python train.py --balance_loss=0.00473 --norm_place="pre" --qk_norm=false --init_std_down=0.0 --lr=0.00394
Below are experts of layer 8 (counted from 0) of a mixture-of-experts language model. Rows are named router (the router's row for the expert), down (a neuron's output weights, with its number) and show model dimensions 0-127. Each number is 50 + 12 x the weight over its row's rms, rounded and kept within 0 to 99.
Before each expert's rows: "comes before" lists some tokens at least twice as common just after its tokens as in all text. This comes from a sample of Wikipedia text that the model never trained on. Tokens count by the router's weight.

# expert 1
comes before: "\n\n", "the ", "The ", "==", "In ", "He "
router:64 40 56 44 49 49 53 39 44 56 63 56 49 42 40 41 56 43 21 58 54 45 40 46 39 46 43 44 72 44 39 58 34 52 31 50 43 57 31 59 48 54 72 37 60 31 54 84 40 67 45 58 38 55 40 55 80 43 64 49 43 43 53 51 43 53 31 64 76 53 51 64 39 56 33 48 58 64 61 55 51 37 29 53 71 41 50 53 27 60 73 45 71 32 61 42 30 40 54 49 46 35 50 72 57 51 49 35 71 63 50 41 55 34 60 60 54 43 64 46 37 72 41 49 67 48 66 45
down0:58 61 50 37 57 50 61 41 43 59 32 42 52 40 29 43 43 30 57 46 36 30 59 47 54 55 45 41 49 40 74 54 58 49 38 33 79 58 51 47 63 45 55 67 60 44 31 40 51 62 59 56 57 67 52 62 45 40 51 48 55 35 55 52 40 40 59 45 42 37 39 55 70 61 66 37 41 45 52 59 56 36 72 45 54 45 75 55 47 41 25 51 64 57 52 59 43 61 33 58 21 54 46 83 51 54 63 36 72 59 41 72 52 40 68 31 41 48 29 72 56 38 26 61 52 57 43 54
down1:74 60 30 47 45 62 20 56 63 58 30 63 58 33 56 33 37 53 61 49 71 56 40 50 54 56 30 58 39 42 49 62 69 63 54 44 20 47 49 50 64 52 34 51 45 51 43 59 56 67 50 46 51 43 57 48 52 42 65 55 61 53 48 39 34 24 37 48 50 50 30 38 45 45 47 47 45 65 84 50 57 44 56 50 62 37 54 53 77 53 37 27 43 41 52 51 42 62 38 58 44 59 50 79 31 76 55 73 69 43 64 46 36 61 56 50 51 35 33 43 44 56 46 47 53 46 45 41
down2:39 56 40 66 49 56 69 36 38 58 45 73 45 73 62 44 28 55 55 50 59 42 45 45 60 45 41 54 46 59 54 26 57 37 51 43 47 25 73 40 84 53 58 35 39 68 59 54 21 55 41 44 41 39 48 54 58 60 48 61 60 39 53 62 58 56 51 45 58 58 43 47 54 43 61 31 70 29 50 45 36 41 65 56 52 52 33 47 52 55 40 48 52 35 53 78 45 58 51 42 30 72 47 45 59 39 75 41 53 62 56 41 46 45 41 53 27 67 48 45 57 47 54 32 43 76 32 34
down3:45 37 40 52 42 43 44 43 42 64 48 60 35 44 64 49 25 41 69 55 46 57 69 53 50 41 62 42 36 57 37 62 35 67 52 59 63 46 65 34 50 46 42 35 52 46 70 60 55 40 40 39 49 64 37 39 52 53 67 33 41 62 67 62 80 27 50 46 33 40 61 79 60 45 61 18 47 46 39 53 66 43 62 47 54 44 62 55 37 61 42 30 43 50 37 54 54 37 64 59 54 37 65 33 38 51 20 61 40 64 66 45 50 55 67 53 45 48 45 71 46 65 54 74 54 48 53 37
down4:60 35 51 40 47 49 34 63 41 47 47 45 51 58 43 58 71 62 53 83 63 63 42 53 35 56 26 45 91 65 50 58 58 55 52 30 50 59 60 55 35 63 19 47 56 61 52 37 59 75 33 59 58 68 30 47 52 48 41 30 47 51 33 56 60 70 49 34 67 51 50 51 46 64 48 45 59 41 44 52 47 64 63 44 63 39 39 49 47 39 46 65 56 42 45 49 38 59 35 42 37 52 45 44 35 64 55 51 73 42 30 25 34 70 34 40 62 46 47 62 54 41 44 48 54 63 36 46
down5:49 64 32 87 41 53 48 40 55 46 46 35 58 48 58 47 59 62 34 43 54 59 52 46 58 56 49 27 43 53 68 49 56 69 65 51 56 52 46 30 61 38 55 80 74 35 55 41 23 32 58 41 40 45 34 46 25 55 48 80 57 36 68 53 81 48 60 58 59 54 60 49 55 54 57 18 44 56 51 48 39 53 67 39 67 39 37 57 50 52 57 49 44 54 50 57 44 56 42 52 50 54 24 26 49 43 62 41 53 30 44 39 66 43 47 48 35 42 53 59 53 50 72 48 55 56 55 47
down6:37 41 40 57 56 48 64 42 43 52 60 30 47 62 43 49 62 41 49 40 72 42 59 59 32 49 33 59 64 40 54 48 58 48 18 43 69 71 54 72 41 53 57 64 66 43 40 65 52 56 41 54 47 57 50 50 59 55 48 28 70 54 25 40 59 59 63 31 61 57 33 56 63 47 64 23 58 49 34 48 25 55 39 63 51 63 59 53 50 49 39 58 44 46 41 68 53 45 49 48 59 31 11 63 46 50 38 55 59 67 50 78 40 57 35 53 45 47 60 51 50 32 36 47 65 47 38 62
down7:56 55 67 45 70 53 58 65 44 60 35 43 48 35 42 29 54 39 42 44 37 52 51 55 55 62 50 63 54 39 42 49 39 58 57 72 45 61 64 64 55 49 33 49 43 34 56 45 47 56 40 26 52 49 50 47 61 63 66 34 63 57 51 35 20 51 67 51 60 48 50 62 66 53 53 71 50 53 55 59 69 50 32 35 47 43 41 49 48 53 68 20 73 52 68 78 37 41 46 54 65 72 37 45 42 52 33 42 55 38 61 40 25 68 42 34 36 67 49 41 62 25 51 38 65 53 50 38

# expert 6
comes before: "| ", "\n", " ", "|", "0 ", "1 "
router:49 67 72 49 85 52 69 31 49 38 65 42 47 58 55 40 53 52 74 46 55 46 71 60 65 42 45 63 69 44 38 61 25 65 59 81 59 32 39 50 43 70 49 36 54 51 37 41 63 50 61 40 34 57 43 46 64 68 42 43 50 52 67 29 50 80 51 62 68 35 42 66 52 41 46 68 45 46 39 52 61 66 49 41 40 40 52 61 60 47 36 50 42 45 59 39 40 32 50 26 54 39 53 46 55 61 31 61 42 50 41 40 42 50 62 52 48 48 43 63 49 41 54 36 52 43 35 33
down0:41 35 60 29 54 36 35 42 51 51 70 46 66 56 73 59 40 54 64 40 42 49 39 20 42 79 65 33 31 51 53 35 57 56 40 63 65 52 55 44 52 58 36 58 55 25 57 39 67 41 69 38 32 55 60 58 50 34 45 54 48 53 44 70 68 50 46 63 31 46 37 33 52 52 44 41 37 41 52 66 31 37 55 61 34 56 48 59 71 64 64 59 51 31 49 53 67 50 74 52 37 53 49 65 40 55 46 53 66 65 65 38 35 48 37 58 61 56 50 62 43 45 30 48 38 68 53 44
down1:37 28 45 61 47 54 46 53 66 60 46 45 33 61 90 51 38 43 51 55 38 48 52 64 42 65 64 54 34 45 63 33 42 27 47 43 46 54 49 30 59 50 57 38 57 38 32 48 47 48 53 68 69 33 62 42 68 37 70 65 61 35 28 56 48 45 58 41 54 38 69 48 43 63 62 64 49 62 45 68 49 24 76 61 60 44 57 46 56 34 52 60 41 31 59 15 59 53 57 46 68 62 40 70 42 49 54 43 37 49 40 31 54 48 48 45 61 49 45 52 45 45 37 48 41 54 43 65
down2:59 49 53 28 41 24 41 45 37 45 34 42 49 50 66 49 45 62 41 51 61 33 56 63 45 41 22 31 63 44 59 32 48 56 28 44 59 41 49 49 79 48 51 55 38 82 60 52 58 50 56 53 44 42 40 60 64 48 78 48 62 60 44 40 47 54 48 51 63 53 54 54 66 16 48 65 57 70 55 61 60 42 47 42 56 67 66 39 43 28 38 50 63 36 54 47 48 59 48 58 43 63 29 67 58 61 29 52 54 47 20 55 62 61 53 39 53 44 39 48 38 58 27 56 51 54 70 50
down3:49 54 39 40 63 31 29 60 49 56 46 44 62 63 50 42 56 54 37 70 49 46 47 49 25 51 63 31 25 52 29 48 28 57 51 60 57 50 78 60 58 58 54 47 48 33 40 53 48 63 45 61 62 42 70 30 30 63 71 30 63 52 31 49 64 47 34 29 56 79 54 50 29 55 62 52 58 48 51 53 40 53 43 45 63 76 51 63 42 63 67 47 61 37 44 48 83 55 59 37 60 46 30 43 42 52 54 72 44 39 40 31 50 57 46 33 47 56 48 43 51 38 58 42 56 44 54 44
down4:34 32 64 38 38 43 41 57 75 40 68 66 42 67 44 30 39 49 73 15 39 54 38 44 42 72 71 46 47 53 33 77 36 55 26 68 44 66 50 33 55 40 61 43 70 36 58 56 53 55 56 34 34 55 42 38 57 52 36 56 49 49 55 69 57 49 67 48 35 30 60 59 51 52 66 62 67 57 36 51 59 53 55 42 50 60 45 61 57 47 47 61 49 68 73 51 43 46 52 42 48 64 53 40 37 31 47 74 44 51 63 52 47 50 32 38 53 40 53 43 62 46 62 49 36 59 40 49
down5:67 58 48 39 70 44 47 52 48 73 34 37 46 38 50 54 72 21 36 50 48 43 48 58 38 61 77 52 57 57 45 69 38 66 36 56 52 67 53 61 28 46 28 48 23 43 59 31 42 46 59 49 38 53 65 57 40 46 83 57 54 58 45 49 51 35 53 54 46 36 30 50 48 38 50 19 50 63 60 57 73 49 57 37 36 48 51 50 33 35 57 51 65 60 56 62 42 42 55 57 51 41 43 35 43 35 58 43 52 52 68 32 76 45 53 48 37 68 49 40 68 53 40 54 56 69 54 41
down6:43 61 51 52 51 57 70 51 34 45 55 28 57 50 60 37 45 40 57 40 44 53 46 53 38 67 41 68 73 67 32 54 56 41 70 74 64 50 33 51 39 67 45 52 50 44 43 54 55 49 55 61 46 51 42 50 36 63 42 26 46 86 74 47 28 38 42 60 40 27 57 47 38 65 59 45 62 48 67 77 53 39 56 53 59 41 39 43 51 48 45 57 57 61 47 54 37 55 42 36 27 49 48 56 33 46 60 51 51 41 39 63 37 48 52 19 71 49 53 45 57 61 69 58 49 66 37 23
down7:37 50 53 43 39 42 34 46 39 61 40 52 43 63 55 56 53 52 33 60 57 37 68 44 29 41 48 40 53 44 27 57 37 41 38 24 62 31 44 36 51 27 26 56 63 59 44 20 75 46 64 50 51 63 38 60 53 38 58 50 25 52 65 61 47 60 64 47 71 35 59 76 48 68 53 48 47 42 51 51 46 50 53 58 40 32 76 54 54 43 46 44 64 49 36 69 48 46 39 55 40 53 74 64 37 44 72 37 59 64 66 49 45 50 65 73 50 63 47 52 56 60 44 52 64 44 59 68

# expert 5
comes before: "- ", ": ", "°", "′", "N ", ")"
router:45 65 45 53 41 49 43 46 97 58 42 73 53 65 52 45 51 49 58 68 37 45 63 61 31 37 47 42 24 55 48 70 59 50 47 37 57 69 81 48 30 63 60 47 71 64 40 44 33 45 54 51 29 53 46 44 47 47 70 41 62 55 39 50 41 40 51 70 44 44 44 58 53 58 53 60 46 29 41 30 35 66 58 46 34 59 56 40 57 28 47 35 48 62 62 40 38 48 39 48 52 68 52 39 38 51 38 46 72 38 65 57 55 70 40 46 50 48 56 45 41 58 36 43 53 72 39 48
down0:63 40 66 56 69 41 75 51 38 41 75 47 20 43 67 39 64 56 57 29 44 62 43 47 33 68 64 61 66 55 59 38 64 62 55 48 36 42 60 56 45 49 53 55 70 51 55 53 34 34 45 67 42 61 72 36 60 63 65 58 32 63 38 43 58 47 31 43 59 48 54 64 58 59 45 41 51 50 52 39 40 52 67 61 56 29 65 64 56 48 55 46 37 56 47 27 48 35 62 65 50 56 43 51 31 37 37 26 43 52 23 49 44 31 60 52 54 50 59 37 47 39 48 31 32 40 61 59
down1:38 45 63 42 62 38 62 50 31 68 54 36 48 28 59 46 45 56 58 55 51 33 64 36 30 54 36 63 40 51 69 26 41 38 50 69 35 55 44 32 78 34 49 67 47 54 49 51 53 70 31 53 59 63 57 57 54 60 47 52 61 55 35 64 52 55 42 33 28 65 57 36 47 54 76 53 43 73 45 49 54 46 29 58 49 60 44 39 62 63 57 50 35 48 40 36 59 47 49 31 45 41 43 48 58 39 51 31 33 62 37 71 72 57 64 38 69 49 66 47 47 54 60 47 56 52 26 66
down2:32 40 47 78 73 43 50 53 53 50 50 43 40 34 47 61 46 45 50 52 38 56 56 39 53 51 29 63 56 41 55 49 30 45 43 46 79 63 51 64 55 43 51 21 67 41 42 55 65 48 48 68 61 56 66 44 49 48 38 71 63 32 47 53 27 45 58 56 50 41 35 32 46 60 44 69 55 51 49 50 21 67 34 70 43 52 77 43 43 65 58 64 81 52 52 51 65 52 30 55 22 47 33 65 49 38 57 48 64 42 48 53 47 34 43 39 29 56 48 56 45 35 56 55 52 57 44 55
down3:45 65 43 61 33 54 36 31 53 42 34 55 78 34 37 62 37 26 51 34 63 57 53 36 62 54 70 58 69 63 53 36 44 67 48 48 52 61 28 40 69 73 41 51 28 40 50 46 27 51 45 56 40 40 42 36 29 44 83 63 61 31 61 56 40 57 56 55 58 66 41 42 45 41 53 78 44 45 50 52 52 52 54 45 37 55 55 56 52 39 27 70 50 52 54 50 37 45 56 68 56 61 49 52 57 64 64 60 49 51 70 44 52 48 32 34 63 46 27 51 48 44 50 39 56 51 68 58
down4:66 60 40 46 23 53 28 50 61 35 57 49 52 64 52 48 61 41 44 42 43 68 65 38 54 53 70 31 59 22 52 52 55 79 46 34 54 66 57 31 45 38 49 46 62 58 41 48 28 47 74 57 32 50 37 53 44 50 47 46 59 53 69 71 64 44 46 69 61 50 48 24 51 76 70 47 40 50 53 61 64 56 38 50 45 28 41 41 52 63 41 49 41 54 40 46 48 58 63 43 53 62 51 61 33 79 47 43 53 13 34 41 61 56 36 55 62 43 57 55 42 56 53 40 45 49 55 52
down5:33 45 60 56 45 55 59 45 44 51 60 50 68 58 42 34 79 40 46 49 48 65 78 56 43 49 61 39 51 56 35 35 55 47 58 55 61 40 47 53 30 51 50 64 54 50 58 32 51 46 35 27 48 73 67 59 85 41 38 48 50 59 52 60 19 58 54 51 48 62 59 53 40 62 37 39 62 61 40 69 44 71 38 62 41 64 76 34 52 41 48 39 62 55 49 28 42 37 32 55 54 50 55 36 44 27 41 62 52 26 55 48 43 52 40 43 63 30 43 50 63 74 46 41 52 55 60 61
down6:73 34 47 51 53 35 55 49 37 39 58 50 54 58 52 59 54 69 44 44 52 62 42 56 49 45 46 60 32 45 22 35 25 53 66 44 44 70 70 55 44 59 53 54 37 67 69 52 67 56 49 24 34 65 33 40 58 50 56 64 45 55 18 56 68 46 67 39 55 55 36 45 69 46 72 41 58 51 40 51 46 34 50 66 56 58 65 49 31 67 54 43 63 48 28 56 59 46 51 44 46 40 68 51 32 32 65 37 20 38 37 46 54 48 65 30 62 50 56 46 49 56 64 48 47 39 61 56
down7:64 36 34 62 48 69 11 56 58 56 17 62 46 38 42 48 23 35 48 58 50 49 35 38 44 54 60 48 53 55 54 61 44 51 53 65 54 58 38 54 51 54 65 40 49 45 43 38 63 54 45 55 41 52 63 44 56 46 46 58 52 55 47 35 35 31 36 44 56 55 35 57 54 66 77 48 74 54 49 60 66 43 67 77 58 52 47 74 55 69 44 49 73 46 45 68 36 42 26 38 41 55 29 67 54 44 31 48 56 57 61 58 41 26 58 40 46 60 41 53 70 40 36 47 43 53 52 55